{"num_hidden_layers": 9, "hidden_size": 160, "n_experts": 16, "experts_per_token": 2, "d_shared_expert": 0, "moe_layers": [1, 3, 5, 7], "normalize_top_k": false, "balance_loss": 0.00292, "init_std_router": 0.0311, "lr_router": 0.00141, "learning_rate": 0.00759, "beta1": 0.9, "batch_tokens": [32768, 65536], "max_seq_len": 1024, "train_tokens": 398400000}
Below are experts of layer 5 (counted from 0) of a mixture-of-experts language model. Rows are named router (the router's row for the expert), gate (a neuron's input weights, with its number), up (a neuron's input weights, with its number) and show model dimensions 0-159. Each number is 128 + 24 x the weight over its row's rms, rounded and kept within 0 to 255.
Before each expert's rows: "comes after" lists some tokens at least twice as common just before its tokens as in all text. This comes from a sample of Wikipedia text that the model never trained on. Tokens count by the router's weight.

# expert 12
comes after: "\n", " |", "-", "|", ")", ";"
router [135 145  98  46 127 102 121 159 111  88 128  87 143 120 117 131 110 151 124 167  72 122 112 133 105 139 154 127 126 116 133 146 104 114 180  96 152  90 161 149 114 102 108 170 159 125 125 103 103  99 133 117 131 135 146 141 140 110 111 144 112 156 146 119 113 120 132 110 139 121  94 150 156 159 115 159 167  89 108 137 105 126 125 119  88 101  97 138 118 152 114 143 143 141 122 135 145 143  87 125 134  86 102 194 107  88 106 128 111 117 138 161 119 143 161 150 137 129  92 131 149  82 130  98 161 109 135 103 137 111 130 119 129 104 156  89 151 125 106 131 154  98 101 153 123 161 157 159 123 143 121 156 117 148 152 169 124 131  73 140]
gate44 [139 129 113 142 124  91  98 136 138 150 107 135 105 102 161 121 158 114 120 132 134 139 133 168  96 107 185 134 174 111 141 161 151 109  91 140  99 144 139 116 105 166  97 135  92 167  93 135 104 108 116 120 120 135 137 160 122 183 131 151 112 136  84 151 138 148 188 138 130 143 143 153 123 148 116 137 151 106 133 153 116 134 118  79 101 127 140 101  92 126 132  89 155  98  90 113 136 103 122 153  97 146 149 143 159  92 111 106 147  85 100 125 131 118 128 100 110 166 132 150 119 117 130 123 159 122 135 107 127 149 116 117 119 153  82 161 153 108 132  95 142  88 137  93 123 146  96 100 127  71 127 169 120 115 119  94 101 137 105  74]
up44 [ 97 158 142 129 137 105  70 157 121 100  97 130 130 150 136 104 140 125 125 139  78 143 144 124 106 126 113 103 165 158 129 116 111 123 129 130 138 144 122 172 115 125 118 175  93 132 124 132 160 117 122 127 134 166 138 132  68 127 162 166 120 101 130 140  96 172 100 145 128 139 137 109 117 143 167 121 146 122 126 118  80 147 100 131  90 156  73  85 142 127 150 173 133  77 141 157 129 157 125 132 151 135 105  92  98  83 150 104 175 110 110 130 127 128 124 115 140 118 115 126 135 115 164 117 178  84  85 125 125 126 120 118 104 123  93 119 109 161  96 109 149 144 111 113 107  99 128  72 154 142 159 136 111 125 153 135 131 178 111 115]

# expert 11
comes after: "\n", ".", "==", " =", "===", " =="
router [145 155 103 111 131 128 105 129  89  92 113  72 136 113 131 133  83 161 150  86 119 164 117 134 117 155 116 134 133 124 130 101 101 151 124 124 163 121 116 121 159 129 137 116 151 134 154 119 102 123 128 171 141 152 168 125 157 103  98 155 117  99 149 103  93  86 132  90 108 124  61  98 148 113  87 103 144 158 125  77 106 105 146 124 105 136 114 100 103 121 178 153 120 139 112 167 157 106 124 179 136 114  87 149 148  97 134 119 118 177 143 103 152 125 132 160 164 136 116  91 141  96 141 128 104 142 151 132 139 120 137 107 148 116 139 103 135 114 144 114 134  75 159 118 129 145 155 150 163 107 127 107 117 164 135 121 115  78 159 133]
gate10 [121  91 129 108 134 147 157 144 159 107 154  95 103  87 130 116 159 112 130 110 171 132 125 132 116 126  97 154 145 129 101 136  87 135 110 132 159 112 107 148 126 141 148 108 131 100 143 131  95 141 106 107 103 120 135 100 143 139  66 140 128 127  90 109 138  99 121 130  69  89 145 132 102  83  84 113  58 107 141 112 145 120 111  88 157 144 180 153 121 123  89 150 121 133 107 143 124 162 131 151 141  76 132 106 133 124 128  87 122 108  81 154 112 119 152 143 127  94 142 135 111 122  89 150 102 115 136 129 126 163 149 160 124 105 178 156 122 160 118 166 133 112 116 134 132  80 158 112 151  84 117 105 111 143 125 161 123 129 101 146]
up10 [118 130 114 112 114 149 147 119 134 147 148 138  88 147 153  95 125  91 103 110  95 144 104 133  88 107 113 158 165 169 156 137 107  79 131 121 155 133 133 184 127 144 137 111  79  65 135 127 158 166 130  93 111 156 111 148 145 116 135 116 146  92 118 137 179 122 122 132 120 157 146 159 140 136 120 102  89 127 167 153 163 108 139 168 112 134 135 145 129 137 137  70 153  70 107 155 116 157 139 144 123 107 136 159 107 131 132  98 118 136 105 143 134 142 175 105  82 123 108 149 119 110 109 136  87 179 147 163 151 132 161 124 113 119 160 128  95 128 110 118 172 103 122 130 134 148 158  96 117 123 112 121 149 159 142 113 138 116  94 124]

# expert 13
comes after: "\n", "-", ")", " information", "\n ", " Preceded"
router [139 166  76 134  84 110 174 136 122  91 135  90 118 123  94 134 108 129 109 160  83 128 122 118  84 116 128 114 113 131 118 151 134  74 146 123 115 148 151 123 133 105  98 144 160 151 129 112  95 100 165 116 117 109 163 154 110 130  83 123 101 118 146 142 127 108 119 118 134  99 129 135 157 175 162 140 166  85 141 137 127 155  96 141 132 133 112 103 124 148 117 129 126 134 146 159 113 124  92 165 133  95 129 166 150 100 101 139 108 131 167 151 153 137 137 126 174 163 121 113 129  96 116 103 145 152 144 150 150 113  77  91 165 121 147 123 160 134 122 134 147  68  95 138 130 152 126 156 143 146  98 124 128 141 156 160  71 137  98 158]
gate10 [ 83 110 128 148 121 122 119 114 109 173 128  74 172 177 145 138 134 147 162 110 151  67 122 123 120 156 108 148 167 167 138 125 167 132 134 172 145 130 124  97 142 132 120 120 155 106 119 134 114 139 106 137 134 136 143 140 161 165  79 144  82 136 149 103 165  99  95 153  88 149 112 109 132 124 119 131 164 107 135 137 110 114 147 174 105 139 133 150 150 146 110 101 113 166 121 136 153 109 104 106 128 110 120 115 119 141 112 133 145 131 139 148 155 103 163 104 156 144  97 112 120 105 138 118 197 144 115 141 112 151 140 106 154  91 146 121 111 119 203 148  80  94 105 136 131 119 145 107 115 157 126  90 145 140 123 129 170 129 114 133]
up10 [130 144 106 140 143 119 131 103 109  58 141 148 143 164  86 134 109 127 126  94 156 140 132 124 115 146 121 108 153 135 118 100 102 130 122 149 139 104 147 133 137 112 118 164 158  80 109 129  81  89  83 164 148  82 150 165 157 121 150 111 142 117  88 102 113 122 126 114 153 108 120 123 146 141 136 135 155 152 100 154 105 108 101 146 100  98 121  98  74  93 136 115 155 155 154  77 159  85 119 130 140 103 153 124 136 147 122 123 127 101 129 133 176 143 139 119 119 136 119 157 113  93 106 128 152 133 110 120  89 145 139 129 115 116 141 159 103 102 170 138 116 127 154 119 115  78 136 108 197  88 137 113 122 122 149 111 112 109  86 169]